From a checkpoint of a small mixture-of-experts model trained on Wikipedia: 24 experts in each of 9 layers, a variant of Adam for the experts.
Below are experts of layer 5 (counted from 0) of a mixture-of-experts language model. Rows are named router (the router's row for the expert), gate (a neuron's input weights, with its number), up (a neuron's input weights, with its number) and show model dimensions 64-95. Each number is 128 + 24 x the weight over its row's rms, rounded and kept within 0 to 255. Numbers have three digits each.
After each expert's rows: "mostly gets" lists some tokens that are sent to it at least half of the time. This comes from a sample of Wikipedia text that the model never trained on.

# expert 18
router:088115165125077138133133105110125174125121082141178168121136113114116121102135149167072119124106
gate0:093152171122093090135131117123130163128164114162142134110098116124169142133116161147101113121091
up0:133143165119133133140119104120067119129122114086150139111112120117179099129152172113126160131121
gate1:136125116148129073108180169162084128105120131168135102133161143135125081150110156117156131129160
up1:171100131125109136120123105130106156094139114175164126127172166124142106107140168085098091154142
gate2:109123114163104152123140117133107123088113125138125136139148133107103167142154105132118126152142
up2:192128100082101085104101125120108125131137093137091115132154153165136135119110160127103097141078
gate3:105113089104112176093127101131154120124098115150135183127135167129110127111111136108105145138079
up3:100161161148141117168114153126121151155093129163166149110133107170123123145142096076111105161150
gate4:093128121146129175112125155149136136099132102152135149092126105133103112197117108122133108152104
up4:124179144096173146105159152138130147131101131133136144144147083132126127112116122154134157081163
gate5:118137116126145148146068138134094139171132130114131134081136099127146175116138102107121127106140
up5:145129141087108095067095075116139112143165130084123099134098146135114170113127148150090121124093
gate6:136134145139115195147148094161169122135114131137170109146125108106161115156110125106134072102123
up6:145123081156084116148117130128127125111111103133117124113128129110124118128148133153129112147080
gate7:131086144113128157161082144117164105156164127161159137116107126098105110112169154112135138121146
up7:111149119142133078127147116102135105131103142140136145156145104101161106118121112119114136143163
gate8:086080132163109129125119138173116172132148136116134141109117135053182110153151147139105119128107
up8:137114105137099103113125132146081158120132101136124152122108149175107148129130115167129108136114
gate9:118118147137147130119128120105116101113179114129133164167170141141144099115132147130160175066121
up9:104099138151103159130093116122154151131157143126142109098142159146084116149160135128141112092136
gate10:114126141087119157170114120170114142130147105144137180128131092110133122125078101112112106128139
up10:124145144143129128137174138076096113093139146172121097173096132194113116149178131136138105167151
gate11:117074134128148098158111098127121129074159110114178160110144128118125153154096143129134126162107
up11:108120108112121147146121140168076150114136115141107143154131061095134145172120118093138147125143
gate12:115090130142112104108131147156119140111130105111136116107115120108150131142139164085106116154127
up12:104125150115106115085130113131110139093150127111167170118111081151108142136172141069122129131161
gate13:124176162139120117101139137114122117120123101133104118120150147097147081127130130151141112081169
up13:091176155164159137145154138145099131183099162179167134101124137126144112149147123120120147125174
mostly gets: " ", "–", "1", "′", ".", " $"

# expert 3
router:154103136116110129114077135149112117136108123107115092116136144107154150116123138117147132108152
gate0:152103152126106104118119123127157211126127113116189100165132147137113137153114122144108127101115
up0:119143089155167127085138139122123107141124132119087157129140114134120180152107123149135127091148
gate1:100123100072152135162144115111135130069133104144168122123129112105177144086154120118151171149119
up1:115128112127107149094123115083122133158108106114135136064096139170140123119139172103120124189095
gate2:097142169144158155116113117174148118155115128099128090122120114114110160125102158128151121082124
up2:129164120144124135121056132138117188112140094135078159167099150131110099120093120121089124154150
gate3:159123143111122088155145100126161123118140073145176131128126126149169158133129129134136129096123
up3:115111151140155101123116107160114148138108141103104150119102156163104120111053165132131137153130
gate4:104145124112139155157159140166104043096100134133088118158125169141144078119137128138143114126106
up4:155074113125120177107122105134124111141140144112080131113171124122116091130159135122131087154140
gate5:154145132111121117172123139142122122096122104149111151122130114141103138116146139101142093101141
up5:155153109101122142159126123102140145154115082131134158126121153127120116102133177132150092092103
gate6:124080155130164107132097120138131134167129094109144144145133072105102098153134124111112120125109
up6:122086158146138125156130113164106109112137109062141138141188155104117113114131211134131155170109
gate7:139143124108122170119149106159090120100116107091116119107140137133126132154150126125161116087142
up7:160085158148153100160109149130132122120105115117162111096160123135147147134139130090123128096121
gate8:128162108132145148122116120161093125156119107119144115083154149114141159145167093119133166126093
up8:114107125110112158089143125107121135131087114133164111155117115110112115137114156136109144150134
gate9:141121172111101131141101160125171155099114130104162133096123112096180177156140126143152111126140
up9:132109096131159102122141166096126120062118083134162096152130124129119103151118109170166148177100
gate10:131136111115121126142091150157119139100099138138110089121137162119156131125135128131142144103167
up10:140139125103113083116159152096100102125135114138127127117132072157141137103121075101123133112156
gate11:118104153170141153128118110134104143146159124097134128125146126173131154174094175132117108112098
up11:149117139155114101149127146109104127141150110178093117110156095146146160171126139150107145157126
gate12:116138078090136097120119124145159137088129165135125110129095142096112117087152091113140103163104
up12:132145110132132134176135090142119116140110090100121135116125158164146089140127158121139125049129
gate13:122145107129109127111141132125123122097127099112102147132106141121147142126144096121118158107081
up13:142128131147142059106146128152105112128137128164135145113125176089149069149108089168146140134102
mostly gets: "and", "em", "art", "as", "ond", "ress"

# expert 2
router:138152126111140081120139128145140125134123160126103163140106114108093124105146157136106096157038
gate0:119096144139111093166116095104074099129097108164171131093104140165141152149109168138175181121086
up0:137135157099133122114098149112122127122159155161139097152124116123118137109043150114156105098149
gate1:152152122132105122114120115161154156106111134116066126152117120152163151121113130131138120104117
up1:112097150122150164109115158072120125126076118094084093103159114106117129147138138157128112098192
gate2:123137128139069122109123187125098113170138135140088098172154129126146106146121117151124157129131
up2:156130120097124151128091160137142106128119157126128111126120127103150136104115121100136083099136
gate3:135090108153130131071143141109136170186121103104122161137131102116126140164144107146152102095118
up3:153080136091144127108109094168102143129110131166065111087122113119127134132143097135144087112114
gate4:146131078123156141117109140106112120100150161096122101074119115144148157153153097129129137131125
up4:145155122161115143111134094105150121121137113119159136153094098172151112125159119184141120149097
gate5:147155096125110129152144178102084128153156126105150145111138158132164131173102113162065130174138
up5:132144177168170148134094113145088119143112152116109142127117139125129191097150088098106132138109
gate6:080103120154148100153167138133080138097126086104136085133116130144121164113122088110120106148107
up6:115129119118117149158142140110154112104180099147143165156164093086091125107165150135117125068132
gate7:103147159112117100067128128136131126143098049094159118109141157132129105132129107132130135162108
up7:100128158127099133113121153112106109141138093129154093080122141157148118106149130145154125122141
gate8:146136093144126077137145127072129143114142102112097088140121107120163151154119147139139098184139
up8:140153113127157100107106139151147154158094135098121153137148126105127147106125116146105149142095
gate9:164172153126070119131093176099136132148117097161143125141172112128104121117135131129113153065178
up9:112139133163136145129091134095100071123138151128100176104122125084133186130152132077141126108105
gate10:110124164081132102122156153157081167125152094107120133140116130159115127135155108136081160090119
up10:103112123156099129100120132154164134135123145159088172156120102140128140139138096061081155141128
gate11:139120121167140157136128146121091136146105135137111143133170130098102088129118120123100093145102
up11:141139100097126164138146107147150093111107129161090161124144119154145117116110134140122087118123
gate12:119146137120117136107151121144155132131103139140133132122155141133121092094143115152132142106140
up12:159136160157131141122120154139137135114112159195083153121113108171102163109150132141151136139090
gate13:133116105153143137102127166133152151127097132074139160150116079137089101172138118100083141148158
up13:106151114118121137107134133076127088089140132143137104094131118129157123129124158091136141141166
mostly gets: " con", " cont", " res", "rans", " re", " att"

# expert 20
router:074088125094066152120120135169156128150125154164099183163127122105125104141123138108149082124139
gate0:157091141129148136123094106131107150140116139124104087120133088111111095136128144110106128165117
up0:119128106109134142088095124129133147134128158151107114128100083121090153127151127075082118111070
gate1:098168100133159121131144109114166158113135132118141104128092102171147097124125118136109145123140
up1:108134153122113151080123129149141092121112135097125137125133141090154136167162125143131117114115
gate2:087155099148147145177147116105137149112093126142131118148122121113103136126086110075150137105107
up2:154170139126098162113158137135143087161176102137120114158168148108101102125103110137135161142117
gate3:141167130111078110107151162140137188119144132102072085157120183123103179137169128136149099168137
up3:144119182109157146129107121123141147132113119120126143133180139103091123098118137160138137114133
gate4:174153130104098141140127128135154138094135127141122146159161075110138121172131125112110118143108
up4:147088148158124181152095154156151084129154101110139159124142117117154125109130145094131088146097
gate5:164107130145160132148128134132111198147123103145110128128140100142141126174145147125069133172138
up5:124140094124132132079162160108101099128102100154108118153125132138099111135109095114100155139143
gate6:132139108118113154148135129128122087107109145160113106071132155135163088118072138093142105146105
up6:090130120145147122125146132123104106090099181152123145102123118162130134130127146105153110119102
gate7:097120130172165114131150158099123138100152085119137119117140156090117138118121114112127100122130
up7:109117077120125181098104096116119117154116119081136154118144097152172135103135125107102155128113
gate8:132167120105116155175132107137118114113113119079139147110131133122165139095136137172139071166123
up8:142137126115135099113114123135105145174129117132089106072135116112114128152063094118104136115125
gate9:153107120131131161149093112156159116130089162119137131129144138130119124125145181158133139110146
up9:163150121162107132131130165158144152094143163134128117193150131131123148157109121139134101121134
gate10:106096131141126140130093120125099150137136092127183153140147114079128117115129136118148140137165
up10:140139126100128109136101135141150130186134137132162139112154123076113119095153125109128144170130
gate11:107103116113146171109116108111139089131142139145166139136157138127122124140127115140146105097086
up11:097120131137128115108157110120137108126120165111150107107090147140137125083121122125142113109101
gate12:126130103137188108133098117124175121132125151129136150149098113150137137139139092078110135179172
up12:138103102144156108126132076124168137120150135097138152119140142128123130149175109107119145125097
gate13:123120112155111107096108152158149159153099143123143116139116141104089153145141125114099160116157
up13:155142113078116134145135136132109135094122085161149115126138105101142132157126120161080120131142
mostly gets: " S", " \"", " A", " I", " L", " In"

# expert 7
router:164133120095100143105145118133105117136096166104106074154116099173111141136105113126124134120177
gate0:085120097140092136129130126115127122157133156140123106123120154139134181157145104108128164124109
up0:141161096095126137077096138146146166128126116166114110119149137150155110144142116087113087092100
gate1:137087112094133102119133154097156130114108105140127102154108107121153140085141129120093167128162
up1:144097065103083097142143153150147114106140142136152122143106145105146122116094124156148177105145
gate2:114142135140165123165166118123171095101096175108122128111149158132117147141108105130102147162119
up2:111142104112107162145115120131129125143128117140112129134133110105092150120167120119148159120110
gate3:145141161095110094115123133144133142120123145146110102086130086118109165169128133124147149121160
up3:167118173126118158108110126098138145096111099093129139139124120145088098094131128132133087143152
gate4:121112132106060131195131103123111138121121108138138160145102121073127151155106163127111097110136
up4:170126101122138108109133118159114114087190170150151115128140146103113105142113117101101159144105
gate5:093157144117143133098114136110115134123126137148195111141130090125127121144130131126111125118129
up5:143135124143142160140125136121131103143118124105087119109141102099142115088164147110097124133094
gate6:089109144124102126129128154158154171119154123131100123153194103125129074106108118101123098142151
up6:123132130123087139106143118137134141157133141107145126164116076133114130101150141186142115151160
gate7:100095102111106096156173124133068112126133115156120141154117125128127124115148080123060072130115
up7:108115166137135110130097120112123130083104084141090140110116126126123131171181110072146140081047
gate8:143101103114133169170113124135121109093074154115133125122118113137118113142121141123109159109163
up8:129181120122135120124128151128129103133176189097095145164134117129149170108143115152107122135132
gate9:104098139143135131165147132143066160143146151156150133129138128122134136114132115162137134115114
up9:084089104110130091149118140104114126097124137162126129119140156110072086110112157114083132099102
gate10:135117167127126119124143139089108130168160103158151131143119125110108128136106136163149150104152
up10:178089128145148145189124142156133150113131151122108164136098125094134125159103169115155116157130
gate11:149155142196141130155120129157158145108118137105058098095110096127090163141144127100094105113144
up11:119140070124189101113118165134138108148126146137096112128137146114106110149183121146131137135136
gate12:075108136105080157112131126144146151138094110128112166148128143153139158143134151102090109179116
up12:092111086141091124155128185152090130087129116112142120135144136127105098107148124165151110126136
gate13:167142136126089130109146138151128114086130091133129123139125110152115116175095082142157126148085
up13:146135114134097143108103125138089157105099132107174153165143181125132117168076200145118103099133
mostly gets: " f", " g", "ig", "un", " part", " pl"

# expert 12
router:124121144153179122128170132105131128128164118110147119143145151133119148115117145137128153144119
gate0:154117126118128152137122127129165121136125100141118151128105131128141163131131153087115140132085
up0:170067114153118137142136120082090119173108114119097156136115134122151083114156141155166139141136
gate1:151133107145110158146115135112129126095130132137135129119131119127170113128114166093157105108080
up1:145093153140115138107145154089134160128146163137127123121124134178146146112157148117159173081141
gate2:143094097115121144113141129067107138148096128118167106108168148104178133113116158136126118151169
up2:152167090103123138110091129131152137110134089138120124120143085124160104174134168076142120134130
gate3:126126157165183114101087138135122129141138087142157121120148109119129118123170149060128087094157
up3:114111140112106112099130160088130176128143091120149086152142147167116187086147111175163121141135
gate4:085078113176143119137134112109100151128151131121108136138154142139117104159096138126107117157106
up4:142125083094108161108108124123096138098101128110098098138131121133128158126119102118126081127115
gate5:092144094162130137126137112133122125117156126145110120099126170069152132136095119176159119114105
up5:109138116145131161118133131092169078076155116109139098152125106097148174112143115131123135120116
gate6:117117126138129091119081114087147147098164163149120142101140101105135128107103172134093146115138
up6:125162123130135106138159164147161085161074140153130084166094123115118096119096117136111111127107
gate7:136125129121182130100157142128114098160176168131162163121132081127119148112114115145120114173114
up7:122117134166153098106103109086151153178145090134144148138095160163149167168103135191115129129149
gate8:108135090134160114140123101069166137124138124149134148123158127145132103078127091160131169065132
up8:113118111124102132117111097167125145104126125089096107153153137135174185159095161130133182113127
gate9:085123130100139138121155090129175130085120093080085119130102094131125122105122113068134156153130
up9:078063096139130127140124093153134122110084133148105156129138122106169155144123087083133140137138
gate10:156147160130090184124116093147114124144110138134138135144159083107090093117132131122097111115161
up10:140113135083173130146156104151098107138062157124134149153150155134093095117161113105150134090103
gate11:094088108074135111101120136095100158145116135167155132126141146133099155126145138110097150135138
up11:127111102150122155105090130154143124113097157152126127116167145159136135133044123147122100140117
gate12:138083096150147173133157116105138140127170124123106106105132152150163131115106100123162141115090
up12:136136154134157134095157193156128128126100103165101123122166127124139145107157116105111134135126
gate13:110144119082109123147118163141112142103155144116123145097076160132121129143158124129124143108129
up13:113126105156153107125110127137117148112152116098116146127114155138143152168169091128126121193072
mostly gets: "er", "ol", "el", "om", "ist", "l"

# expert 17
router:142106141177134175123109140100106144158145104119173173109129127070132129115131083128161193100110
gate0:102113143159105128137109161140140129100129105145100128142111116127171118121152107130145125098144
up0:125147106158157151144106118155155156107089139123116140156122116135066126108157153114126113130110
gate1:150143160143086110102160133109125102102148119108103112074103101107139147132147098111116066135087
up1:080096094124125152098129153146107121084146124142130176126147148153127104143179150141116170155157
gate2:100108168142097107106147172096105154176112119101112154157150098163085133117142120128097110120097
up2:111144168107149119112153151066104123095132186096119148095155090099127116132131109154112125142109
gate3:110114114119152148118132107144138093090109113125121163117109104176111099111098130155137140150128
up3:128158122132166159154134138100110122171082133165107129123113146189126090114107140084089096162086
gate4:136130106126106087135155117065135111124111120165120121118122116131153137162162184127082108117134
up4:121140102108106098112149109107119072114093131133113127185135112140137138144122150159139152123135
gate5:080116163129111134116138146092166146121165113106128154141115089124118169154135126104126132158158
up5:131121135133126178144098129116141107125117130151126159115112076102154089116090118146086158130169
gate6:137135089103076135166128133106140117138164129161133120158083140138107147108130092160094147063125
up6:139149089123140146083099085165125076138117163176135110116121110097180103166142135171158104135154
gate7:113131111151193129139134109139101098151066112098113173114105151118096114127108132151151105161140
up7:106098174152157132166106113131122148132146126133140132125105101151137088119116212144128134111121
gate8:133100168121089108136104120148117138173132109144106096125135154131158139129121130105126134137121
up8:151149117109127136114111102081170162138095135154121115143106146114103127126118129135090106124145
gate9:121143106116115113151099142124134149131097117113108162152122150129120061129089120147137115175159
up9:088131136129127137101082159148123172096201127034149109153134109105120137157116113142160098135095
gate10:121141110127084120132159123128164164152092137159131131153104134114129140109116118121100125137135
up10:136126117134096135136143179103144079125128120197080120128153153100148104149101119167113140088075
gate11:099107155168145163123093137107102107148117149126158143144175153149136150116105114121106106098116
up11:108160123110148117105123169090109115120133150097126114140146142137121124145136116088163069143115
gate12:129116143109119106082107103130139132107136144130133171119129153122113073103152091151153103129141
up12:143118110135172125096132174124163132114129123121139112140151137162113150124102186157149100104095
gate13:106114094126109143130135096135128088114132145171117118111127142120144164094164133152135154080128
up13:155122123140134103098143161073127092151148146128104075126112114153156157100143124095146153113129
mostly gets: ".", "==\n", "r", "===\n", "i", ")."

# expert 0
router:096118138142139131078131096157081160155139100073126122069132137119138135171129115129096109156170
gate0:105119117132115106106098142110169135153142134113108146145170127103144140106164116119172136096139
up0:125127129115137112126102143100097133160130113157149118135115118172146147092131129124156113101152
gate1:129123093119099156090160132129175115131102132113134105080115099113099085114125119132160113125122
up1:092119175137133109109158169165118120110132155168185080144124135141135122096092100185114125144091
gate2:167129121102142163128140132175154121119154097128134138154120146091106109148130136149120137138125
up2:156120127099146155144089139124127130136184114090138176157129123157157194133132089086095120154125
gate3:089100108149151120140188102153098115116101125120112151121120146117095114108076113152143102117173
up3:122102121112120142129160135117142137167141112134108102170147120131110097135094130113130086116096
gate4:127147134152095134144117124106142148073144117109149161152150167107130153146115132139143178120128
up4:131132154131142153133157108146139173091120148136100133126102162130131113113122140160097101134110
gate5:104110153077119096102144135130125142127142161148145117122127106106167130147150142161120110112180
up5:180122121143148159090142134128105138126157121122108108096117136146126127140151118139153124127156
gate6:122118185090055155136152159129125110117127115111110161120130120104153141149113124094130146126100
up6:138112095147174161140119156119138080094136122187160093081130096125102106140137111163112129135138
gate7:091131105114132140147120153117160144152114115104115101169120118090122118106150146157169170110152
up7:119132135152127146151126107170122147105141135097158080118110167152114180122152116146152143120177
gate8:087125141144141137143115124161158148141086126127185105118121144132140125170108110105146126146154
up8:133147133094070131128128118107111126096090135155102119123148146091128147110145127121143128128114
gate9:091125111177124105109163093094114108124109122127140138093106142152138120168089138084133109145140
up9:106131155119160135156108145134097102105151142117180136123177138124124110161072099093145119122104
gate10:136141083146071158115152110130141141144151118124153110127125089139157152123131131149182136154139
up10:134138095124098136093140147098099103133146121119129190154122094111143125147087116123123156146130
gate11:099153127105181134114119095118109149118155110140100119151131097095158127152143149107118103102123
up11:120109122111171105091132141132119129119175142142122115155107128117141078115131127046118151098123
gate12:115147121143139121133158152119116088114152088086149118097157129130113160149111124134171144125170
up12:166131174107152165139181147101154109134147107074132101119123126153150118119167119152143147135141
gate13:139117132114099156136177132160101137137139112095128100077118126132108101082151109111132127098117
up13:131144173158117140137129117161135129052118126169136124110145129124108134120125105149096126134086
mostly gets: " one", " all", " two", " time", "′", " three"

# expert 6
router:159105148165135121152121127161110131114106110183160062102122131125149092141137126119100096166086
gate0:157118140151124180080152112114133130150121145063134152097152142157131115105074100113108119124154
up0:088133080132092105122132104101144099140133144164105144151120114139127191143138139143145134110126
gate1:116098164119131126145139130137099166127123109129145136127106166146161139144116113167131115119132
up1:110136093121123133155131108137136066171100179159140141117128141125108120117156174103128135094131
gate2:131123143124144157163136127140118141141138139088076120145126098155121168094110104105102116133135
up2:115138101166167156146103118139077109141123124132123142134121090120192148085114136150134117156109
gate3:156154119116162167118138129105126138161124137137122137128151119144125078160059144114152136128139
up3:141154129086115132141136122099123132093103114107130129148165134110044108118145155126095130113129
gate4:155126171143150085126152155129147134099132105137130099155126137139079120116140178136157086133103
up4:090173151163137162117145145143114097159098104092114177122157128137122134125145130138153126141159
gate5:148132179133124165110149171143143132130111183150142142117132063128084128139107072115120139133171
up5:132126169121108156095112109138126145162134130131107132115100098111169112150143124103112145120130
gate6:071088149154132078104180107125126163103116181117107131116120134152148151158137127124102108172102
up6:077151129129144117090127139156160101106130125142161148135138090107069141083145139099120106144154
gate7:113132127177134112091117114123110091130102118169119100136096139116122129160115107115131162092091
up7:136123084166101123136112116094181126100126119118123119115138066161151139146160141175167121122135
gate8:120132164119169142094151117157165186128147127105157134117153114101103082099074146110118098097164
up8:124132145151142093172119189118104116131107132131086125145122171150111144116154084157133157133110
gate9:167127150116134107139175128107203109147109094137118102108127163116154123135136125124142172125131
up9:122129186120162112157126142161135124122141129144136095121119164124149149154136112156091174117135
gate10:139118117171116159132117123123119123143135143081164125141150151157112074135122137115123114115167
up10:187139119144124080095140170119142152099139131158152088140113191081124136110128160176148151099116
gate11:153173162105148132116102135139163155130087103114170128114135086082120115169126101163103090134118
up11:101133110118090125119157128087144101137108140100129122135167163134126163142117156125156123109148
gate12:131068134125093104162126140154060138149151140134159111099115118127104130132120115145128089144073
up12:062124165135098104117130129147101113114140143133133140142148075133129149126109078112080130106142
gate13:150134206117135108152150132099143086138097103106116148128112140057140092158126124156121138125117
up13:126188115133128129131137174152125129100077144122092099156110128083136127138097117161127115126115
mostly gets: "|", ")", "=", "|---|---|---|---", "|\n", "}"

# expert 15
router:150127118141136127140130156087151124126189110171125100168088121146129100108116139088137145144157
gate0:155109120099144148149152132125095091124157112162100132135118141138149165159142148119137132142119
up0:110156142141151102138108116131153127182123136124105102130123145099164141131131136130074127149067
gate1:156147133153165169137140160126145112106120151131106158142136136159133140154074111147121146103157
up1:073095135161143123137121100125143096117147124162106146133119141167133145118106127143074133149150
gate2:149190118100193119119131150083135167142113121088140055083123108147137133128106125149112117105122
up2:132137119100104129111157100171109144155121113101095148158126133106166130166118089122153141155116
gate3:143177121170083080107080143135165089108128147094126107124143114143116121126136117121147123145164
up3:161096127132138104166105105155090154117127105111113129143115171144117130161152129109103078137140
gate4:126143145131151127177109099097100134156156133116127125143130096192121110134134151116118115128139
up4:109112068127110171110156085134127095112160137143136132138155088151113126107100093161153103080114
gate5:110136124139097097163110128121128125112124094152107108113127133163128140122139166111115130102107
up5:111100128105132114092163139128114097124072124075137140159132137115161120093108133104175158138149
gate6:130157137160157113146113142125146147132125142135158089166130136116153123123118110105168150076147
up6:187086114122114107102122128151094140120124113111106130133120158142109095180103133141098096099102
gate7:164134114143118117100090169136089130097156129153201096114142137129144155177119102143121128142122
up7:093126149148083125165124093105146140120142156099074107174147106159187164121119102163155153138114
gate8:142106130109156092115115129133132153145123111144092078110089140095146183126125170135165122132082
up8:113126128115121075096148180106130142132115092106167119108116147137145157165127150115201149098115
gate9:143148131103129104128113096153159112142147180129103150158130113143136103158148130119110126081107
up9:125106179115157120145113111149148106116135163121106131138156152142163124150120142124135108103136
gate10:157089113124137129123124186120121142069156111118141111126142127105107152157090146150113107133100
up10:136129162132111102173133127118125120121146159107132068144150160125134109119142179161154117103149
gate11:103091153111080142162119110130103152140112145117132142097141151108132103132101125124122142101127
up11:116120118066137117113128130159150081154098120119105119155152090082124118153114134120103146125094
gate12:091140152144082131098122152125087129093132105078146125102151114130132123142135064079128128124152
up12:121122138173114132064126103108132127092120101140106156121143114098155077180142113085153097089123
gate13:166175148131136158127115133105100111129160149109137156131119123131116093169187174104114127166152
up13:140165143127142172110143131132140113118134109145173126151128103094103076097157136116136143119123
mostly gets: " \"", "===", "if", "==", "-", " th"

# expert 13
router:124138165093131097101123132090158137150147160149143161163125129089093135166150157092111085101145
gate0:129124136106119128122110133148152170151107122104110162109100138097090157118137153120099117122091
up0:117081078105146164127169100146130137155124140157144127059159088141156156090160129146169105124156
gate1:077126125091083107126115174140095128144118107134110159139110128112106136111143172118122176128119
up1:089163130154144120130119153103183124121132144143149144168116177149093106099122123117131147077127
gate2:099113169166129042115160123126118121137113122170166115146087116152124066154136108108144126102150
up2:110117136105177109139118170144091123142170099152092095107154128189142131104105142120136142113136
gate3:131159160085132147101109139178095122142109141115086163103140135092128115127129136152144081129112
up3:140133099116073101121153147133123142151151142137113096110113106184126145129128158114149116151122
gate4:143148140125177086139120111104135127164108126092145088058109095135160119120114173139131152130111
up4:158121142110104132117141145092127116143177064134135134145144089122128113116176145139172153156107
gate5:122124126154182144113136112098135121136125128147112118095143084150126195153124151156097099159137
up5:148130146159116116133128135107132113129136158115100109134179175098111130184149134133139110127111
gate6:106145114157148102151128098120138156162099131155147129150114085098105098145141127077073100133143
up6:115148085129112123138128098146071102100117122111148127106130096121149139153119159135105162122101
gate7:109121126128134087112131157125160095123131135107090131161205153150100154161089141094098144109121
up7:127127091137166134133143121131127150109151109137054071112135145148144123174146069160118093160140
gate8:098123134155121114177162112126128117138163138120165148105109158124104092147137100128127137151075
up8:123113099182094123139160079125108118106101165126152105136147154155159147080137113144153107138134
gate9:120113106127166140112126109107149120100076095152099119156116113135121122116086162093136151105120
up9:146135130080097148159131130122120185194135118165137111137152112137112114130106129159101152140153
gate10:132133131120146145156104108100143129172120175153123145139130172172143118135107116147135149138136
up10:147072107124132129171147142134138122139114124085149099117112117142159128179156103122117141138097
gate11:135133100114089083108099111155121126133172135124139138152167135145123105142118163133109102111096
up11:124149116090144111154123123135171145156124084110135114125119142167177163139095123134139119051160
gate12:086163103117104112107140156125111118091165093137116104146127123151159156118115079184132107128128
up12:154150107111098122142156113111158145087120112122118163177074093139129088150116141124104163136116
gate13:105135090126166125116109136139117152096095128160097139119110116120082119126150118094114137143108
up13:125112124136137123132112125145087081157085100090161140113093146109136128175172140126125123110126
mostly gets: "p", " c", " v", "v", "iv", "qu"

# expert 4
router:152105095142126137133071118134145114139091114137093120138150137117184124148088093135165169080151
gate0:133143072142104152138146148115164086114121123139200116113160093177145174120100105145112132088128
up0:125106124133138122094141135140107151110136168154097091141147126108121160139123114096071111173179
gate1:114106102086137133125186171131101125100122134154149139107131110110138107095114079089103143162093
up1:152174136116093154134080114099149150124124133177151134140118134167158133136128135169161161146123
gate2:143136128157151125161151121114112141127134125126122117119151134151073177117072115070157120123130
up2:113072140136100123145138119115128147141138115121150101098137100153128126124118070132109097131118
gate3:132147136128115109140106157156110121137154134128162138156184093065139116126101124125115143132087
up3:116117138144090161106154133140112110121136085138122092137140162136123132160096093113134117133155
gate4:160072163153130148149133142132116110117095122108112090119096153119147115087099094120132112152135
up4:107125107115121140151177134139113121094114127080097123134149094107167122191124122129154101147154
gate5:130116138153106104127145158168083118119164140102117103135161147129160139134085151079116142162155
up5:147170133160139154135173135115134137142138136104113122103120124154157128127115150101156115125112
gate6:144098093117133149138121140108123106083131136105081116139093133101145126132179130102112160111127
up6:157125115130171136125130141110152094141116107140150116093098164107151131111128084138128145136116
gate7:090131129138131122154157127139169118115153147204167155111126085102077114134106122116130128142130
up7:108122108134116098072129144125097112116173134099113102147138133165094163143169085071071130161109
gate8:139148142140187096135134189134108163140127109145137122139139104146088144098092151111141142170186
up8:108123109139133160110123109136106138098164095126176147113121094136149136120109108079113114084144
gate9:134120099104137106187112072128140098171177109140140129102110127108144116102079140120149093136134
up9:112126103118161086121117131155100183164168141140096100136121100211129122100163131133131148153109
gate10:108116141115101121080124110149148129119111156148136118108108166166116118132113156130116133107138
up10:148152116123140133135095091140144152121093189132138108078124129131140117102107113141121075124136
gate11:125145108163139116133164141099139098179125097141114104110146154134140131123148126129143161187143
up11:165153124115165126136146118098114119135120102127121172136129148116128157094136132113161117136183
gate12:110125106150108071089103112135098139082102135169136130110157085123123111129131148174142137115152
up12:123128114130157171120159102112154126101128121114119136135113120155142128089140125151124160106081
gate13:148121108110124115099103072142139142145122145144144139097143160148152113146108150164170151148159
up13:129163116158102098127102122174129117145106143122171143092183124154108136087138092151142113160145
mostly gets: "d", "k", "nd", "ward", " by", "ey"